{
  "activation": "reglu",
  "routed_scale": 1.0,
  "lr_router": 0.00162,
  "tie_embeddings": true,
  "lr": 0.0194,
  "steps": 2357,
  "dataset": "wikipedia_en"
}
Below are experts of layer 5 (counted from 0) of a mixture-of-experts language model. Rows are named gate (a neuron's input weights, with its number), up (a neuron's input weights, with its number) and show model dimensions 0-159. Each number is 500 + 50 x the weight over its row's rms, rounded and kept within 0 to 999. Numbers have three digits each.
Before each expert's rows: "gets" lists some tokens that make up at least twice as much of what it gets as of all text. This comes from a sample of Wikipedia text that the model never trained on. Tokens count by the router's weight.

# expert 54
gets: "z", "an", "el", "ak", "k", "ah"
gate0:480524492484452445406420565545488469584465506492482591436321446456413584477514470434512509454403471521495557516491417514500544427570515482492541487492493517486601494615481465522466528427462474515450439549487557514472513470522530513503518548467514582554529441539639446461506586531506520457528543502533600484519529513535489488508525403498480552479457492447458501506407447509484494492447432504504648470530488578580558463425589479528453465547496585510479439621495484522501543529500483
up0:559548408550521488438497485520561499530444399580580578534519522510428486506536457523544557533478447487507543539517554562407510512447579466565417633572488546509499572563453504565522536533433489504525465492519471540540509556559598532482498426529447534556560419598545501516584498499526486448476610477491532485573483547483477571488572550423536494469459443465505547503497418462485482426509438570494522489431489572443455363494514432503434481452589519522437513497508486532412591540580525
gate1:546508489515427552514503517562470510444505471371589480532532469474467475506495492542520401530512523453520458507398569611509473494498427465455574435540507459422515427475405452540428475496493570468561503466504488568503474471448495576532507561575456560548531460418504409395481548543549451495468556541610482485576539519505535513482491443484421504578569517405513481570564566468404428587577583517448501455513591550424499552568541479423485544514436449462459471457522486505433467478495456
up1:475414505552512456451465585585562538408474499454557455470587500521507426599482593525491432435488517556514476469580528523513526546529395500524540490539461497593506498437547450610389498499466501485576552493464472588509573483488584497553514453537489517536458557596578492438423525476463526396563407534516549566557557417475461472597550381483515475516550565400548567463483506498508523509522515502531504542359459485479528512464466459570520512490454530534535459523531468463488471499538571
gate2:473431475451439590502471498574526472603567452395486475445442526568524487465500553443540553504504463517424578433422430523506502528533564503517440444470541507549553456497526519507437496453535508544521574513526393487529521454500559417467538608512496393511510538449477524387478594587501485464530543476531610508518520486447534412595526401533464548411535436431515566469441515483603500443439591516514489606528468530496496446574530539468434467450487492492564505499555442577488483466473469
up2:513515552497445588492434552482482514510474475473510512466388469577441484469411458547527561448425512533498452540571504467470462541456479549441457543542476537554423477487434505473481534559462586492571547541437381462407500578464556533373546549490535548490543457601534458480569544515514458573417483463435493350493443428471516426534497493480448618428520518520485583482537484586484518499509484460544586635509544480540450491561522527483520472425577500464509508484590447520535505526518499

# expert 52
gets: " and", " he", " which", "ly", " who", " not"
gate0:467492493435491516520501576516478534518546476387470505494460532480464418606473528546523549466525541489546510516576523531443493457502466549477477494465541452579515507564581435529494428519476544513474511526554546495532389516453441578469478556581476461532458547483539416559511482533479371526476454647574525526515401467477429483464543424506565523453441472615445494514538534417572477502569555554459448582586545548539554502520574564539549428525504434408479530397463450518497607530529517
up0:531463485400489490512429495513441577487450441474406515461495521528479601436522512442516518502408509435519462571578462503460535403460504522445555409525524505572523575545499491431509481487475530529514569610607525570556454558519470484461527495465456530401537558469440544450428516525562494532458557564552581449508508429494509556472400436535518482568410416468449431429545394498496482547506488464521485512506571539548554581567538469469382540520531442527543484478405427507529483558538563
gate1:494449489527555607518375480551466609560567571460544489461475530525508463565493515540588507566486542571557586505510478468521593528401545505560507420437479579557422393521502446479547525483475478489509519549580548512442521468497559534532487521520514548432513484574464464453499474507488477399549439571523443597611497522552440407445553440554524527454453541469490497436552452528372475516440508529597495563590485563549483492417495534564509497512538503503452509524422555520557460551507490
up1:446480576382513543448546530494464528458515541437527460498436480566466460432448517432470540466559559583471536599460523463431431509531476450493469481431571403547445531454600522565532427500541401570466513471568484537494478359504474474593582503537556551504502483527498477481493488498424506622492521392451424558506570433491411536519519506464482590508567530507472483538480468509522493508477555502590542457491456547463497485481410506423482563453530517538497431467548430543591438541553428
gate2:460448560543600430478498486512465526457452619517465559487544448547512545574443502543503493498487479589526536418489525380523568415557503455527531541547578512557482514387460603605442466514531441568525502478472546655561480620457506510491482488523562556571584484596477524491493464546460510424511477527543471494358584457522524517478510521509403535440509537381513445501512504489564493471510469439535421477499511492521395518441454544485506517501460577530484478486448503497534455497467528
up2:533504543510581482563473479478426575460472517510551562531464473629522546412494475488572575537438587620435574384490567422488488476544535495477528461478446521532438471468504528567469455539490545493539513552365477548467506525491562524535616407515433438553589499592466545498440502521433423448519474527526439477537562554491471551415526483433511536410524557443455463559535559503518458525506471558477497474527508449540439596584505469434481491448503564462454477397490558546507534511523458

# expert 27
gets: " l", " all", " All", " over", " part", " two"
gate0:507615496511537474540576557585538427504432455517567561428542501551515587449495511491550534509542526510552530665504507519442535491457490610547504496432553490499513460510385513522522564507551461531477555428545485555512518530504561560408530526491531524445509541496486483537463524515607466500502576459586574504395500493502492544472470478464584501465470477556494535553504556509556490401582471531521506462464453484522498396559525569397413510584492481565483435448479492388379570545534493
up0:493539527417469575535402617482473521411546415505400535479547502531517489453589540483506475450548551499577451630590499551523554473435497524548485510492567542463516517527532433488403472518525486534527615478461522470496470526498494564442489475571628502568517555504556498452424524526565447445506553509579581537497459546573504584459493499372499417412495446532474526545463541470492545480440429532519395501477442464483555502488460491474527504439456499538534567449446555459487444603525545
gate1:523534515433490553517544486602524575441564505506451545510409401542548587527522550506518505494517503434454492548513447393463500468447473542492424533384526589514526541512499441489491467556453511514574479512551465510476434450436489620487460522419479655571470535534555441488522506616448480504512497501557449499517529464551458496594430421507474491547498440475533512475514494472457399480503524501508495517425506467632447484554557541584430588581562448587476534463509463464559422524447498
up1:567514476431515525500505431530510532451492512471454417537489434430442499517504416418414474442486494410474506443483469353453489419449475500528532560471467575518501523515441604383449450524499447531405520515477510596507473496373395457431451473544454462548560506576477452559520583575421587536502540526432536525584594535540473496497587505448509481544396428466522486483543554535549512527505491565435514495521516523500551511484438421542565582544483507472567481497445506458499453455477533
gate2:450534521528429446546502459482516495481558615399500464495595534496433506529474545566487541487506482446481548414477469585613501423510562441489453594464494383514437500456533521491540463478481574487471603481541580515445455463397519467563588463559513449500546488380541541518474538567612498455508536533502495548491538515491501494565525536408502475460560592541528469551503567487489497495516520587450500469468511448456492559506503485439530451571555353579582417485502510494595512490457556
up2:521490445516395501481490527550493496517580580506524540529505533617555534416497494491515459411509509467436446435447500609579452484525531469531412464526489580457544546508518588518575477450421474466422522435518491456421456466453459541535556438552425444470533589422516572500441563501563518503567550437444587532564456471540590466456509469459582435542474545506427422589500518583403504519449472519498580460509562473483398530442493546570534429484421458534481521478523452463486452551517480

# expert 50
gets: " H", " R", " W", " de", " L", " John"
gate0:513512483443521478619411564527564521408466490404459436522509517516528506533444546447614442490490563505484503467507530457450542495456531363460525549459498456375547429524452502531469496545464401468499525534469539502512497560538554516480519547495500593454528472537454550534520436566550551459617497561430599439547379440475457502551481581481615472423502541467401391563519532557464492502547591546479393442508450444490525507541492548549502520469544477483523549520492463510470502488473461
up0:454526571497521483533459575473405415495536469413548437433442527536528474536425524494500502557445417530540456506434544453450499472552484496516552554509573372519412533510485502450493527475456554430493549545473484466454411514539573507571523449537452453472487494525430498426487417550557490510449501466547509379598468598513477551552569508556540371499555433446532539567569533504455532471565533457455549429466438506469554442468502566545536507543496373505485538476484584501578448600517489
gate1:501609470513570395461494424548487494513519526527507497497548455565521546576483536459502395464467496476483560503511420493497577497525499501387453445522482524411416457567526434561507447547455561447480578486492534527468490455441553510502473475440431560492493506504509451448443495466458467403556571569537426597441528499530408515526605421486542649501482457491536542523527473436527523565473540538518592570561539504405506560456542517469546502517499517428549509514409414428457480612477449
up1:484472450453551495469434482538498537514433479522488569530496656567533498509438459452465432482515390564497400500529457505558562509520525479540473547421463464434469378578469449488520485565516512459536489406457502557361467474495541547544480490480468532495540444463515511512489526490468481538430376542495477416440389537440432516495575565528528532612463541549474538487610560507556412451525455519503451509461533590446509506475523469504488577544505488459494537563498446488547435458551626
gate2:518563566399487587441484455605493485527438464522536496565464516496508438512402518488473486572451499358585517546534496532479451502451479477444426502485461557541535522482482493534550502648543571381472579499576475447527563551479483537433487550586467454413597534546496472391468543508531612523504522521509459540405485485462479510599491517466480516478517520485535526502444460469593520427422532566478425483588455458504465496523524465454496535468526425416423496485550565537484544517534568
up2:488469506475460469476494506389490593419595476483502530548456556497530481472385549560518529473490505526437482477523395510535514491569593510490548544487567479506515462553464411452507536419470416608550466438485408524506362470520513490588535478513559508579432529525487456526500496518534463515464461587505560600608547472594505487446514543523485464567506500505561437539576484469508483510503482402541386471426532516510547512558503538582475398492468578588550465582438506480458457532551456

# expert 49
gets: "%", " years", " University", " Party", " League", " Team"
gate0:470495583433427492482477537480562544491526531504526499496577425555533535465541574439450585466465487538489537472483454471553478571491415491490597525482476531585433448441517499477574552506469536483505513513567501545415516446413443413521500510451481591545495429500521386467410467477519488530493565618458518477510502456518457465461537522593517547523465547541617479563492518449556481491471508360611475435502525500400435558553467567583490553523482527490618450565423559452471462460449514
up0:558502490487457518586465536512528475612499544489529530397587454438499552429531524491556489474463522670464482444489572551524465605503460498501563543529565501475539536525531461482535514495460555504578529479425490586408505445411443410462541497441451469465469474498499418471461502474497466467483520488516511512532475415545445483472538513570554613488512552536602477516362549533556546505432507458530568513528559397385435452498517534574470577517541524600508459490427507473516525537424498
gate1:534471510453474460549484535487508522501434569556482609466537457546522529578572472450517509437456531463489515546456559572452496450470545431561513527527430563523473416602461627599529469479488615520439582507516449502484534509491508490480492447421526543593507589482441472412593451483538463512488492479548481610431489512468577589507518564505504539455493412490471522516569562477510408580546486533528532520499560544472541488616451437460448451518450443576506504465415525543492574603536438
up1:536491482502491446524488501538574502545418475556386505459575473522484525560534499462547492374482512478487449518519526605462531507503533441520503492519454507436506425488507591568461417556452503453504407489551462501476543490504479496473530460493506563547477604531482418377507427461493440497475476514555498572446432479489515522437589558415455467403500476459493541489409617413534417451441491548497583454494525572443492614556472422394531522520554401603537536515430492457488476542504499
gate2:498487555519507487552423486554492577485521581446461414524532559502588474405450493507545564540451585522529552521405505560581491534528445448474491505509570482456556483495456407525530467506552539460410525452396536455494500519582532537494557454507549494482468479497491513570465509443502528585526600556511498594481418518441493478519553488550532421536508625418469508600435434440430512408583415450499472505555519518553514393468577530479506408518524497517443495421452555531440575524497576
up2:496416604454466471505441477493466560413498546504529451549466541547547481450478502545536475558539551580565542526433537519548487487507403572472468520562492425533558495484549495582565428559548502519536551466402471426522569537513504507560524393520563434526454406519487436613469584377526447537542545536553457546473417557399562427551574483532482511544475515453465499538483537526463497531598375510393480474464515495461544472475470522477476479472514532542391507432497554537442451509549529

# expert 2
gets: "ing", "ed", " won", " played", " served", " began"
gate0:539479361392542468416479496570471491571461531538463493503524569426537438538477544531534412452486492493515545540498469537531427449395457441435439535524505481551449516423527442448505444494552487414477583437481468527505429558412485592527466513505529506452520545490549408445451555508532406548529495577570562461478519500496580449573588489468594484514466538555577573477539580553591427504581483542494570534526490460485512518504525481504438419523488551446455381563469532537544559507506470
up0:563523583563391483546481489441510532489506475512582525542449408587521510488486495445459570526537535501462553498565546512510553573544574498541562532493479513555521494635447461490522533551422533505484463435460503385454531448498588357472441532488584543561505500430408573556482452493545567506514452471501456507505489537548465472473473493459470521530585530438382444521496407470388559452538471577468465475501534515493526438423471461432575462505468443559476552351500467516478487487460503
gate1:536596391501434573554483539609484598512451480536502581411523471530474554567445499543454521416523436491547511500459466483538477486515441556484500563548448582562477492459502398421496484531505552407548480436532433429436469502426490577425560548476486470597503526421533399468504449584480520488515528505505415590504542537395469455569544537588428504534496511522519570560451487519495430490414504554460511439469459477516513435487540467466616468469461462485535484523516552579557550561474514
up1:518496511485540477438537438483457430514520483545550496400530491424499467514536507425530494481464582450475464481525436501422509591486496469473458470495526533532478480553531472541537509484515476458502594542515422498447561500477486409557465418569474458444460386490507608474535554522430564496480494443638570489487536493598585593407528472476552571459580543480445454490435495519514559515526386476563438516590608476470511521378484454558476430550483550414456544526501525437479388511473525
gate2:505521525531445545538417529604417527512509503493570487556485514546570433469516475474618584501476539533505474535535434477549564578527557492457556461544351518526519573537518463438455480542518515554453566493478397465479494540435440465516488493492473522517528445461501437475473491535437549532398550414558493591604431564380594490493523440451531422479572472463495561466553589490554519450442481580439516478533474583532504564428415495473478459539494537515514522498496616551502448483494574
up2:408483446439499495518533596465545454472519398400502552503516490463526472450500507528568487280535482532485439557524514540592505518489513411540497490433463502524520465529516524520509507437425557568447544537551528546541508515500439534427507527519505474539468530532546493529518466543479420439536527537507491401520504530516509435597551510509499505538610522523609475440471523466540607485444385552592497565429558471494445427494484483474518439433479594459559403557514509469479562418528458

# expert 22
gets: " |\n", ".\n\n", "\n\n", "===", "==\n", " =\n\n"
gate0:525545435573518510487575517373360556515454527541444466432497553441423411530385490460567507397515490534552490501492443520381505520496471442525471522641477431518541501471594630502491508509506547480530518487517513498550490476553508511451573489545457468529501417526514486508577538471497504488486512425533541487405448487493501450509511583461486497547435481498494415615582542429609524578461484541526478553503439526357475517481533455515537513420431550504502529556496520450546470515524494
up0:485462626462437481523474507585649484477516463521468513571527511581519628494560536542436578552424529479486552470518425512489623442476542506536526487402536526453512512513466464453537551476450439517538495513482450542408507526445423473537508580476614578463475634497587453503493504507505587539537552516448432466562512472474453521505512475526430455516535494562482570453468470479373589452572493529502567479512533547561478466579490490570467454484570489427489544539520453501444477568528522
gate1:541470419585515462454559583474478402473408571427520526573459433450396405476507503587526489602508508438509526531522499550394566421455540524557536488520553412574575474535472480537414476460549465544525423572553466515480483438550417570471542480541466496425469413497514487440533497592452508412501500514495470619477539490477463523529555462383450497473514546537519428482437555482457502504530416478468537464453490470555442486530453490508367491548555510532512479512472440550562483547480476
up1:493454523451473546503509507503475425536567460449474471456546539505553564485460578393408487489515535494487427518488494579444505431450571496436430533487525577430511458419578489433551547507516577415482571516468580540483465525482384492613442574434549535534537441503519490480504539437443457513487451444525443494511512435531545424452440469517498545496483459481416433392496475503505568549442546445573481539610466548452568508578594510421495511460514465508439489429568536446357519503463506
gate2:509470533500495432479549516470516482531539533545498399558454592566564403499495487471379459519484573534450497434480484434492564501369427483456492514527450411586489474537406441482539465466443428442481460500483455574543562463424460436545476581490557514497484595550432424508424476463517463486505497545379521511571499499460599498452496411466462480480435447473537450545471468498580474505494521528518483531500468509544554509486603510402481469542430550567488480527406429487443380531495430
up2:488519437479633573482540499529526457505534450490555553478600394443427588442466480555540563448485445481597487545471528524524461520488517565544547431440485492498471541502547529465509543444566453478589438527460526499536470542506526422471543375514535472492482457434583542525544529519491554493504553448509403518474543442485457530438565547536505540539451564565439459527552584520513510521507487623517455562536553393452505481519406490518447402468501530511484605601577558566545524500578564

# expert 37
gets: " (", " S", " P", " N", " K", " B"
gate0:460528553515492504457489421510536516549567486463491448572550399500521503458498557514546510614484564500468459513468537543418531432482503560484529439435505521541425529440552354475468519475547475455542490522545495598459519620543458537460459480546470494516467480566526512440523514492617493490449552465458491483445508427511578555494637513517525467450498559461516596473544507449598616477532426465438534544562528481522537474614484467431491557528450535524385527458404502529441443405544525
up0:473538524424467495503476501402518491569514548549442478530526478534531503529582554522563507533427600483497533486470530541364555430498529569467384448376405589481480570458523440568447526487528456480516511466512494547433487494568581483473426498481369522490503527559590484497564504466521461469493573398591556540445511470536541522507547505508569495487455506487424589513499540485563507511560434390462476522463545489618497536527513451453480507553456461535425568449459474503461383435529524
gate1:489434512395492499462551530572550446464456519500507390564450514569498533483462552478518494390465520496492370464428568386493465534515524507419599498455595535563487396467445460483512416523535513531423478540489480506480445588498486555577525449463407528451351514497489558469451522466538542522510469486485450575489533481547458491506463529543497478565453511508451370561503497531411463468479514478471372491586524483499513482463390443433460459515434488566509468521536424472549446511504526
up1:586441526493545458519520474451514501519382568480504540465490555537476575497446537434456423521508483495496552536493513444414441410474509513473584504575544559547505538573542493483512544482528511433536475449442539455508523480496396533492514557487430497559593530556527461449452501601391508522520418449496455556478412605541428518565467455539493484511594441616576445494542555477518566482447479526465537566481518547549529451451541506571449588549409525446423388417471525473514509522407476
gate2:412513445443499476484533440566489457467497491422494504582457507507575522487364503496524444476516464473534400518512518436445453528545523480564569507528587576401462485417510465507473532568457443444534517591463477463499543653500464477463453472544442486427463473472488612481507547514517479484523563533485417516506516458520488520431390539514507472611490600455504482508525495571487474636513545405482478518513489582631545552441445506492535498521483390534580446488534466458494505522514582
up2:478565486483499565534541426654505499528590484425603481480514554449531613465479454539445584506504474433514483509452432453475652494511475530526443448489473487509541612447475481560491489464485494485470482445610514468513529498441445455456503479555444531519605482490478540453464520462436503418456458533593446516455519484538439450363578491505527499575511522495488497420497492530546558484391441437428493499557511582568389532549448464580517485506444501539452487440551498542482560464471517

# expert 36
gets: ".", ".\n\n", ").", ".S", "\".", " ."
gate0:414480410521457419511434528495458531466434516526474502590496487546585419497492430513574457482499537479525420520527589503487566512503436421514477463508507512479455510398539477518638650521500464414499549411538507545548395475621446536557513490420497583472494493448501494550478442528454436468500479441553557495511465513509504507556474542513493512577435520473507463491532589537528497446485628468486576474444517580452498448409505507466546504527478468372519474497478495574428575470489589
up0:549611556490470562459451455447550484495553504436503524490489504470504562435504460492480474542490516512467415587466524480515442492495542518400510527492486429504553477502436513469443452485487543541492486519506374462500575494391475443473515509403435411481429494553399465417527540448495429542547375514554513501527441422480476585518448462459462525421423469551520522494521496505481510492633400545529453564439480421456441376528472452499541548491560492564599493484430539438553524431519416
gate1:493521415423434495513501494551534460523464381455458486575559504505477494543449476521532537513554416506456453515464502539465516512451580513537510527415457469467459505524478482539493434556610564394523440414470421400536515470402423548480499477491435426416473581564504493477539467530478455558448570425565439556583522484527400557522441455528506398462489473443646508522538576426495535481416463529539581554476462534515493467561456501557512471460525517516484556579427523440477535458535437
up1:543486518413465519517469516537553492473505436434574515472530449507550490405496455468576492482494464462422393437553481510516483428460503540459574528532503468446497576466519442559582555492432560482486483574460516499564529515550417499500518399501531455496435439470463469601454577466523513500459573492491538568510517455432493413501501456532556516488500494468419612517523589415528571434434447567494557487447593544483498486555476449387567483373444372528592453525501471486408475453499484
gate2:573505478295482533522497540547475492519512555466575583528550452496544535532468576431562495497464506427524562571618469446476509394501584455504453485528468491428538469515479473588505483547492429524488540540469549431585540527542514446434558542549509486541426488450513498546514464471528507402518537452524357478413471575401570572567459515524506430520433500497566476540561508480476477526498503524489558570413532447531451545517581455537512439509530492473540487530588492568473586543503533
up2:516509509417434550567576581484497479461527572465456607524501441414502492566450444489513576500470473430455462534568459495492545464518459530517419505501468554395530543531545475525491548549475495521502442495464507498444484468531457506442546469547483491479470488485563443485499478521464529568410582533542491417484457551410580544507519541477429378485426520451531478568536533420480374519586409530501518531552481459486500503572439440412593540535433580448549579483550528555424442438437617

# expert 30
gets: "a", "ley", "o", "ton", "er", "ie"
gate1:426438504482595496417501436610473522542487507488564522469463494490589471595486464449415460515627488532449624562484463549573488473526428467482531469549434506442526500556629475457523519477520545519485489539495442557492517446534550502522521544511478459452498462473456502440541492448441527455541520478523496555471500533510547503593616486520486448508543532410533446547566514519578476547509445501477386611403348567514474555574567499531588537515498472454588550445513499555503475509464532
up1:489453456482538558485514447611455563474461482524510464511505553537516409578431534503519508523560611529442511511483514549552507593438461473420561537490438496469539555479540445581541580472597490512531498448498542460525501507483540552636522577442452424490471421594403478528539447535393445490466579556426425531624473448459511447552503488471463496553496424469532507609460479527481445536449533506486533532510503520530423388474524468559498505488448608481523477575587499495597494501506507
gate2:399564580543524619532561545505389553512492563455529460521479513541522502486505465581539414513494501513481531469567451548463508520518558434454471572482551440472443508469450471415469517494513459427511571506475537421380524444375448461489525462490517496559542456596514500411459472491533493412553507513576513476403479497626492533575524453546475609477581496538505555476512516565555503495537571458512553502581496430466508540503535521601442564443566426508528443551454512544438565459437498
up2:515644555450529523425542601657454541529539480362509524479460520550531535550495452497486443530470538565460499390526557453501503561538492459482460515499492475437490559491405462520485496529574604456485616551503535434423580481416469478510575494506439531445447543550473541470466504607482469518499496500578503473449466525575445526549553476562517541500504487572501517491480560526501486420477622473586482512468518476431542550529527545532517470563602512574458437580539460502474491495423490
gate3:455591609452605491542434614638430487526566480481530427529485511496540499464438479495463604595421574515515501550493520491509486496553441536434434379416492521503479520429501519491474491556543510544498512547459466439571530464492447587452489519426529450516487507542497500420515485572570483571540525468463476445422537515503534446540530460519493512578554497586491543513408583528508438465432558476573449479522495538452503559569506540426494518353433522475576529501491474541481494594482469
up3:527469555480488519492459620632493463505401520436483447475550445495508508556534539518474481491448505556512540515381452519520468525442475422470351483465529519463598579500473476500367457588487487416532465554522513397508491372462511460495538497435511629476513516535457430494535443454515535551523563493451486527422485539445524426505531444508580489525440505539487560534414474479552404483504474450530484503587510439465521533525532527491453484423446432416557423485559483559481473505429504

# expert 35
gets: " was", " is", " were", " are", " had", " has"
gate0:496507536470531440489511445514478417531511548415535442496505413496478500505478526524412489558481495459480436546418521572422460365509456500472470625484497551487562492478468496430519523461507560515496509528487524548460578546519553579509460491496503548413401448544527519538584410505506473518534486510536386433564562562470554519573456528528592555628517464459523536417454475463500544439518474408518509539489552508552506489466431451530486433550455492620485556467507440470428487510432669
up0:437479422559500548498540535508564484575482458484507457497403594547507523552544464575476507445488486441450439470587528478489539576647483450470575531590441518492520496501516434521566485518481529518663413516493478537464537554544511418491478501568572523472560556485446585502533564537431557510498431559461436498448561511516510473494586478511462432529500543418474407549554644510590508558511556501442514491473492564532553526507493480568490484588495502495524453503567470487566555535418412
gate1:422542496429441467411514519559392517497417426475414462496442451392475461515482477474509514503589490443394574403557536567506541501498505460543483461532506481457481477505576481581519552565481459501569469476460474509494571490449461629538477532546497502528519502493482554471504419597548519592466555461528531648470495502446560502498517550488457539450557438573472545535519452566426465535551492498541549458453514481544526489575518465430486513469454484591524452529539469370598518533395555
up1:410579540510571485514471553527356510444498431443410413496499417528552477508519534543473492480446502464460597431487633531484504457538429497542499476533540444494413434527494495487567522509471523511513517441477423477513551446455502515435518534376491533519517474468468609490490489479433493462482575460533591581537425517468560519520419525536451517468564575469426576510538441513495482566553581438516568581519514552507569441558490490444421561457555520612524459477527491420556545486418513
gate2:506504476546553530520526560533454455500519465522528585459563481522485571522561515433498531449567496389539574580519403471494463469532458499496434525448507556451536529479541517444554524556614558439579511539490533430421403501421603498467521540574512569493417385454520523466527534547485589504471460410489612578458432474536440459459494423454536498495531500498423519636576560507523401510557390459445501471517572536510477449526500496477484459493518463501527513545517567436499487511605524
up2:561503474533462473450519409434433541443478546378512435493530579423479400509399489551568402575512502589565510476393590482461528474472524552570428531519497375462469444486477521471454560557511502527418475479454470555499522517462452505453501497491484485452498497459555507413454530477444508483479540449510452492628507445538502591496500589520539455515495493441514463507546528517496540456410585508568598511549476508425603473489589487427547557543499464524505584583520438479462535487418531

# expert 21
gets: "ation", "ine", "ity", "ance", "ism", "ment"
gate1:512520599405420479501547474452485628561570505441554518447514465469400483471457415514383510466492518523565518472434483471470470411527539456501475572408444401559518521456532509460499559384494503540568502504555421466452514412519437503556531518531542482493382500562496411592510527530422469432490503586484512483385528580496474530512509546567497470458521460518570529485456560452538431465444562469537496540479577552532442498510549551477547522565489542474433489519507539543541504462458621
up1:486495626549566483502509393517564471493460513468604518315455507447511482480430513515526488482403513433445564574461511403520552476464499594508375438468513478475531508505501525519567521424535469489543526478436415549515488549485522515494502553511463426442433414518533467424562528433474514439587474495418515436561468536461523474481526492571486528455398534514446533529573558508518494514566532428522512447506496458449514463546582435509541531361483479460574489515457425545492472558554515
gate2:421526522492517408459542479490485524571506524532517416510526412573485453501581505506396442537562485477465575494407540519533509553390401436520527571507437387519493506474557533505469594478479419451540620406558516527589523499521408519580487466417524548487484540537480487547494481438526472504507550503610553571587478530462581536466515516563459522507587514440465515482480507548464471575592490407420541457527483541544534611449539431416478489539549555473522501489480497528457520544537473
up2:461576420492578533431437519520499588580455433466496520503410409496487522533472457463494486509529497602538515499488484481514540516448404525466605519517531484459429443520539458436366498558485533444460475531426488392551518546398509494599517475611450499511540533456498412549579492436483506482494447447515555513448523510530556517494486540571406437510594483518456457443441401508438575495455489494520408549532545425545552399509400519520526592482454540475502491451570490465473483451478469
gate3:365563532443481498474559536524475519579493461509531383578499523534446475398413484525509586441594446480420441507521511430484436538419504450506464596451477456559541518475486466505558512460559603431480533443517452562541521507535538535461495380380572488530405500536474498481550551495440440588518521483496560468477491519460524501453458422433577401461543514532587452452412452493497520460444425463477518491559479494498520482563456521441569515455505449488527501555432544589462549499517539
up3:416530545516545500480527452538520509535430515473518525482516447503450420503482559468477552366490504547439529548500443504468607431457474518516490521544437556503456405487459541508534376487403587553463501513577493497520474496497562493468487494502540486463502562462631485482516466537520367537478440530529455555470663593542532562532536498486525574468437431527468551414569407526485352467500504523464565483499521452445485493499497526495431522486448458416459488534486516551507603410437527